config = dict(
    n_layer=10,
    d_model=256,
    n_experts=128,
    experts_per_token=8,
    d_expert=32,
    d_shared_expert=0,
    activation='swiglu',
    moe_layers=[2, 3, 4, 5, 6, 7, 8, 9],
    router_score='softmax',
    normalize_top_k=True,
    routed_scale=2.5,
    balance_loss=0.0142,
    balance_bias=False,
    router_cosine_scale=20.0,
    init_std_router=0.015,
    lr_router=0.00118,
    n_head=2,
    n_kv_head=1,
    head_dim=128,
    vocab_size=32768,
    norm='rmsnorm',
    norm_place='pre',
    norm_eps=1e-05,
    positions='rope',
    rope_base=10000.0,
    rope_fraction=1.0,
    qk_norm=False,
    attn_scale=0.0884,
    tie_embeddings=False,
    parallel_block=False,
    init='uniform',
    init_std_qkv=0.0276,
    init_std_o=0.0,
    init_std_up=0.0276,
    init_std_down=0.0,
    optimizer='soap_variant',
    lr=0.00367,
    beta1=0.95,
    beta2=0.95,
    weight_decay=0.019,
    lr_head=0.00689,
    grad_clip=2.0,
    warmup_steps=200,
    schedule='wsd',
    decay_fraction=0.651,
    decay_shape='pow',
    final_lr_fraction=0.1,
    batch_tokens=32768,
    seq_len=1024,
    doc_mask=True,
    train_tokens=314500000,
    steps=9598,
    dataset='wikipedia_en',
)
Below are experts of layer 5 (counted from 0) of a mixture-of-experts language model. Rows are named router (the router's row for the expert), gate (a neuron's input weights, with its number), up (a neuron's input weights, with its number) and show model dimensions 0-255. Each number is 128 + 24 x the weight over its row's rms, rounded and kept within 0 to 255. Numbers have three digits each.
After each expert's rows: a language model's description of what the expert responds to; "comes after" lists some tokens at least twice as common just before its tokens as in all text. This comes from a sample of Wikipedia text that the model never trained on. Tokens count by the router's weight.

# expert 51
router:150120118160137139119077120151125109109145090151126130107078101116096175151116118095070102088112126146140132133163144134162108141112176133157159133128096122132137123140146110138094107169087110112118115132095120111143129112126092106104092119138140161157106128118114156133199143136081151106144135096119143166152150103167150101068110068161134145171147159133111136112137114130107116154168145154097108113144129157126113105113157136100087129126149167128177116106097129091134176118141149140109113165161128103146132089095125163122152165089139115121107136157131115071091127110171114168122147151108148131155106124114157145142120090121124116134145163152151118126111103140161113111126127099147083100095104135123133170149158132117119113138117102120127128150147138168149100146110157
gate2:135115114140129147120121135119128132152146147158115119149108115141132103090111170124136093129115175186167111156116134148137130085100120144139106114166146064108119163201104140116146147189138136165150099129135118164083172105124173097136097106138136149138118130110160136146102154195155127120141123097183140124164110122139113164107129175106115099112124192126128118113128149096110119116099131145117129169129135143111130145132102097103144086104138105149116115139129121146156176159130161124141129152110125124125129152153105142091137123103139114115132093093138139093133112129133133079162131090127127179127143131108130158144111123131167158161090099103117134191163128141168089089135099148137109116143144119097138138118119140140118130116104127105174126137136163163087099111113152
up2:110156166143170138162150099175136124095124152141137120193156118142097126104117172129152101131156126110152114120102129102130148149147092130093125133136131121106149142083127054120113110120123122171124113139094165113172112129118135137159104110098151118108124149106135128088104133138189145153130135126109160148161146157120120178170142138134152122121084130138124138114108139132106110130053092156143122068132151132150166103146083153121167137134144113147118155112137161127135092132158087149175108109117153149135127157149124100130106142161111153103136126148159117126135146139122152131147148105092177150065144129130136111101092164090167110132120149093121120094140138156134128090148104154122139151117153134115147097093158138100130106125150149124152120107123123121123161165169168
What it handles: Numerals and counts. Standalone numbers in scores, censuses, percentages and numbered lists, and spelled numbers such as five, six, 54,285.
comes after: "1", "2", " | ", " ", ": ", " ("

# expert 61
router:176117136150142141140101072166116082120133106102128135082094102144115141166115122109086111108102103151143117142151127150142112152078173157181146119141118132153135127124155103102116093135120124104127122118108129081151133100128123144111119079144133160167138151121111127136140180118135146117133162112098155153151156107138151115108115076156151152170143169117099129110148128151080127156160139132111115139137139142141085158115171120118098128140124153153147105127090139116129139151150148118137100156133132092144125091080106142144154170103122118098149165160169100115085140086150114157110151151103167127166124135104148166133101103108121116128116156143143118110111113158124117137159167087150081125108106130157096168151130119125107101125091090073129098157141141154122087138102136
gate0:123160159133134137145129121094172151141119170156115146150165136116113104158082095105116119145088108146140078160095166114102165117137200108135102148121145144136138172112156097135144105137148143150205081158115141158148160135140125120155157134123113129117150126105129090148133125117128157199125127078132140093144091170180142194188100130111122089161149125110113137136136149146151124132127086083123127132146144121110197144105161134120123104145154148107092080169153107113144162149131116135164115111099162142111102150135104144107128181150091132107130124077122141108134115129136141157101115135150128141131140150103107156123161134130149112134122113108118140122114131125101142125129092133131110102145093130114147136154142123119096134132143127148141158140133166145128093133116116
up0:163081088106166117131151129126121154125153120114112131118144121160141096142172105159115141087147104146101120116110140135116127141146091149116151148125117117139091124162110162152158134131161157132125153099175183104117138147163125148112111123170128152123070128132167175075151123144101160144135098180090157132070156146091078134112108161114122116080156122155144092121123175128126124141147134140196128138113104125131125131169135143132145103165113117142135140125152132163138083126121103134116118117108123092101089120132172102115120136149109103129149100142131110142104131092138138105180137116098098101089117094128114146165124132120099171136124160111145120129115140118082120100120120137125166180105120106152108129108116131140166109146083150129163103106147108104114117116154079
What it handles: Place names and year endings. Proper place and regional names and the final digits of years, e.g. Western, Toronto, Texas, Ontario, World War II, 020, 015.
comes after: "2", " and", "1", " of", " in", ","

# expert 50
router:136128144143129144150092081144142104104125107114130126085102100134127177155147157085110115075103109162138162116151136125160116154113159141157146091142120104147132153138166104152082098134099113112107140125142117125128157093145120085108113086130094154152118110121086138156155174117124138110160122107088139162147155113134158085101132059168156137163135150122106121121131115143073115135156132175094132114159142135143121146120142127116105155133114161138192118104117140092145120122148122091116107141143146090140135101101129155125130172094151113112138170171147115080093145092171102153118166149123178115154113141102161154125111089090143117124106146139144111114112110163133115141122142113149105134081106153146125153121159123103116108132102087103115101148146129161146105126124124
gate2:160113095144158133136122131117082143127141160135114144110087124123117093153119091120134120135164128155126102133130103136158114135115116132145175172164168106138153146164130105127153121156163121136151135165134125140141129126147138108165118144115122140152151128097133136118129169137149122145132130150147139153103141138155125141130133165113124102124093167075096145093086126058108129091110109135153118150147135156125203175117130124111138071129123100127110101091135114112154175135153119126125107173097138129122098169103116191109091091109164127127122145117096128096101140080073125106140095047120137147136163112112131132141119156087130159135121132089176157150151105127138104122138160136112107108131156130093143122143124096103108171124133109098128128124155170092141130118090123
up2:112159109160163145093132128165121130123146144128178141164125121135111121148102155122156095131151161150146107127110167124174093118096112153111113061154141125132156129101092135100181112146111125147134100132117124128144100135117135089117109114100149152146126128109095153092109151182132138115143108142166138142114146106061158170121145110065137086144123124147152094140137119123124124163068160162112126098137127144156146078128149144147160142128174116148094122153078145109181156137164124145149126122153154175129113145133114120112125174138132155129133131117163111121171129161120161098111169119081145134113140109144136119101144121116179117138167128113112148121122174138123089103125079151137149135115134134142124105113165135128163160131121111061143132117128151127103146157104126
What it handles: Table cells and role nouns. Numbers and pipes inside sports and election tables, plus role and organization word pieces like coach, stakeholder, producers, league, Commission.
comes after: "1", "2", "0", " | ", ".", "–"

# expert 21
router:177119159174135160166113084156110081093136107124139136112093103136136153154125135112084130099132115158130108152164127122162119154104136127138140131108131115152133128158149088110116101140078116091118119125109132095159165125139139145112104092118122155142129147122115146126148162117088136100146178101088160172154149119169146110103109084176148129180126173117104134101117102138101124142156140148115127128137149163128121157148166141105119126129103139132181132119104147076142145152167125116155096181121138090144152114117121159119148161127145113092129152147122133082099129094154108126122146157131155149156106145103154179147127100119116128133113133145148138110117117165127117151149167100157068144096099121142152165152130107097098126121097105097140112149139148165142101128076158
gate1:162125127128145124119111145162136130124140155101070158181142110158116080176079130137114166086132127152123132168135134125119125111132228125103135147109151107138124145104130146079119161108109132126129147143142117140144118114094128122151155101143140134145139127155108120070115131144115166091108152115124136132146079111134110090131094127100147088120091093133086094156124083132159149096122123148141123116161145135148181129142137119100127147134146107155093168149158132129129139139121134132159146139122101068113100114139171124135098137125155148147114122126139111120109158155122112103139132127106093163137110102139107161176155118140140095136150144121095158106163119152089138150100120179086142158141102127139106155148096107133114115083079104156112156148157133125091126147090151
up1:155168122110121176178148144137132129136128174158060166145110150130123176128157124125125123150108115124123105140121151117133120075148133080142126110128166114132120076118138134072135112115103130112137133133123170144112145092139162149132162095144130117162134119142164168177071108146116126121125136115125167092162121145148148119136115135072127084129118155138145139110127090155103157115114095115133151135124188114130153136119116108095072153118127119105108106149154105135111135115101175167117147140176142106112120126135139110128082134159111134176108146095134091114085108091137094134115163131097102142084148151127122122161156107161099119154087118138091144063183097118128140146127104123131135132108141144126132121108126128131133093116138105082109112137129122132144090134166140
What it handles: Year endings, word middles. Year digit chunks after a leading 1 or 2 (1971, 2015) and middle pieces of foreign names and words (das, iter).
comes after: "1", "2", " D", " d", " St", " | D"

# expert 1
router:164124134155128158137120122163135105109125113146139156092099116116128147157115129091083110122138147141137103127155120162183112116096171130146132106109121111193139156111145091111083138152099109120102100124108109075168126117138107100122097108145138120139130128111107123131144165120103145111170139104101153159153137111148148096107115125166134156149140154145100147104148085127122085158155132136094100122133135173157109137118152118134087155124085137154149124133110134099155152136181161109099110158117151076150125110065099149142159151118132124098112140153159123099084138103129129166125150148110146127163135153127159173126132125117126135121123174128135144130094100174126125122161127061152103094093086121166130158151177112115124104115102101105132122141129145179135112150089127
gate13:110113135167144127076132153131115122110136145121122097128121176114074096128151086126174153128108137147130069099110160130100108128125103065140099143117155139109121126146155125123135093112143125116090096162137149137154142146126116129065141140103095160056092151138131119086132116132103113097104107143130115153147131142146113157095111171110114112136099133141126123164112114156120133132105164087157143166119105166155127154113142166156116102137141102137110082135140182101118108127117092122103153093170114175101146125094157115127125114144148147086135119143123106135116115163112129152135099107099156153153104105103113108138110133147138181134140133143099131111136158143084102114086125111133122137170175140140163129125135135114078124096111147171111103126127149158135092111179134
up13:098103187121077136153096120158108121133127108125127107143135100140114105151187142172154070107130147135135097109101110153134174148133142099134106110136122106107140128124128099161103091149100115106099123137135108129102165156131139100107139125121082153100161105140119151140129143154101166141127171161113116078132142083113139175126122106132112123173136125129080108137102128108083119172125099094117130151119128124128108162137116131103116102122141146179118119117183117113132137098124122151113112120130128128140145124102129162129116103147137128093142158137157124160108101105176137132107117102112124132150162115102154099117104115147103147149167156166126112122139132046153079144114124061083113093081147128138174143133148153136096123132120137141108086122129115145143071119141108
What it handles: Line-initial list and table markers. The first token of a line in lists and tables, mostly a dash or pipe often fused with a capital, e.g. "- G", "| S", "| Win |".
comes after: "\n", "\n\n", "| ", ").", "|", "="

# expert 60
router:162133137159102189134093087169100092123118092119132118090120127130102173159114115113109123118117090150158134136129131166152093131088136137151164123121145120159117113119168121101105110164104101117088116139117105096167131126147119118113106116133115152146158130116109155103160140128127140107139147106131154157163173104138147105113113099146150143128144160109089121088143114170120142143133152153107101123143117163138125178120149135117097132138130154142146101128063124109131124102176180144104128158158122113140135115094119166130161162124139111132147147148170091108091186082167130133099161135100173131174123135129164145132107098110109128131133174144169135121101106133146123107176136074145118117110111134183112151144158102123153107122120102104139119164151148148134095151099148
gate1:164153157156169142124112136125153084131127147114117166120187099147125171125113174114133121101116147108152143125087152072153098093170090131117116147128130124133104117102113183138135125117150132133147155105155154115123151101100115128130145097123127086150147165136141100080089169162134154094123122134115139123121142125152122108111121101133111133121143101126114115138120131111183162137107098169135118186146155160104202116106166131120171122137158090178155117102114145117120142122169083149165128128139136124131088121146134144146114109105129139153108133116188136093143141105112124108109079174160124153148155110101141188170152162119139109129150144113111116122147146170111154126133124126117143137148107108135106145141131149114126118113127101166115109167153117103062113133115123
up1:131136115098098153117145168127118145094103135137093119135091126132192105170123120154142125118125135139122154128143121106102123133125119099092170175124112113160157078153137140090079158123091124129123092142152144142133125139178139164061114119122145118164091147145144116132139115137150107095076144125111163072119132125149109131166122120131145164096096151113110096113112119133128089137138112119131163144115137149144120098133108087105103166133113148093097121142168128154095155080140180167065144106175123097100148136117116110158112125143144150149133157098135111136093125152113115174148100106163122133160065133157136129179141113126109144133121115150134145112162108099147190137119115152117108135126147129162119136131111161140144116125140137143160108112117102114080105168131129
What it handles: Nouns after prepositions. Proper nouns and content words right after of, in, to, with or against, such as Los Angeles, Victoria Park, Canterbury, death, major.
comes after: " of", " in", " to", " for", " with", " at"

# expert 45
router:160138123133125158143123095143111111105117113127139123088081131117111187160127144113083120075119102156137120120148122168154119143094165133137145137124123106149121154132149101101120137150079107106122104126124142090148105116137117129134086096145152142154146130117115155143152140110095124114133155107123161156163150116145139109116125079146134151150152137122099126087156083133121101148150139173101084120163152164147092145125164127130087138131100135152120130129081142114142172114157144124119115156144153109141121105099088167140155165095108102123120147162185115088089133109170113161123154162142157112156113161115127148139140098136134121118137158136141106120109113181140104103145138088148104110064097143149128162136192108108142119133094122089126124128132130159134155139052127
gate0:107161148126154123135135116119152120108136132100106147125112143105121114132077076109142142153125137134116075115105177147110158173154147134156111131158128139125147160105122088125167144134108102117137122148138179115136138110164136164125142122140129113119103105095129081165157149104159162144109097108108170118072091121169152141150111126118119099134125106173121141115141165121116120135104117139094144132114127105137172096133087120170127108132147140087078132130145093133137161109149109101119130124117178123160112171101114106125122128133126114162134105156077162132173149153142132138156109117148142095112150176095109108091133109125142116101128092112136131151127123160104177196149158136144145091131115119150132078167159100135087161137119139094180147149124135112146166127168138
up0:152130114123134117137127148111110113147138116139113121076169131094132115125111137166093120089096144139114149120119112110097110095133117157146125116115110104127147080121150153124127152078145142129134157109131129146140166127156077145122111124098133133135140128171126188119144102163068151156166106172133110139150115105088113149143108180142119079103093154144160090150134117114110119064175116144162110134127116156108118139149128156117102134097134106127163143134148118140136105127122125139126127109119082091096118092115167123123173115115101137072136119120172120134104076110148094117128157116124084120097094128157129101173102103101104139165126167105125119141075141130115136103139100144162189137129130102126128148080122172125165107143106121141123081094115093149121127102146132
What it handles: Word-initial capitals, stems. First letter or stem of a word opening a sentence or paragraph, often a capital, such as L(ed), Pre(viously), pl(undered).
comes after: "\n\n", "\n", ".", " was", ",", " is"